Experts of a small language model.
Training: a variant of Muon for the experts, 500M tokens.
Below are experts of layer 3 (counted from 0) of a mixture-of-experts language model. Rows are named router (the router's row for the expert) and show model dimensions 192-223. Each number is 128 + 32 x the weight over its row's rms, rounded and kept within 0 to 255. Numbers have three digits each.
After each expert's rows: "gets" lists some tokens that make up at least twice as much of what it gets as of all text. This comes from a sample of Wikipedia text that the model never trained on. Tokens count by the router's weight.

# expert 12
router:122151081100113171162174103140122087157128094171187087084095109149105124105099114095124159104182
gets: " of", " the", " to", ":", " in", " for"

# expert 19
router:102098148169165106080115189163146167111103091137130157172163126124185180128167122110122099168124
gets: " ", " |", "0", " he", " He", "1"

# expert 5
router:095145169155161147127110087162125084161150124112139113098105067067103137162188105153154145050137
gets: " |\n", "\n", " \"", ")\n", " In", "In"

# expert 7
router:146095142117123113127113097117106150131102134091112131118150120141158159100134131083182131144151
gets: " and", ".", "l", " all", "p", "5"

# expert 9
router:179195142136101118206148106094119123094125069135115111104113125163155147163146122116127184081081
gets: " |", ",", ":", " ", " –", " ("

# expert 21
router:091140137155113132131127203053135180078090133085191194163157179149103200171073163148115157145150
gets: " the", " a", " The", " his", "'s", " an"

# expert 17
router:085174141071100091164122117111120135156123098110120113105162077153129078132081135110155112108129
gets: " in", "1", "2", "3", "0", "4"

# expert 18
router:144101128145192158124127081156049136099131119156078098148158160075172087101165161097084132156074
gets: ".", "-", ".\n\n", "|", " |\n", "\n"

# expert 3
router:197133162126111153086083116167147174088145117171124143130087154091106109136116157120160154133188
gets: " ", " (", "–", "201", "200", "202"

# expert 4
router:076113097117167109085145159121104081123134160091081123150104114120107125177187138157086075074096
gets: " |", "\n", "|", "==", "\n\n", ";"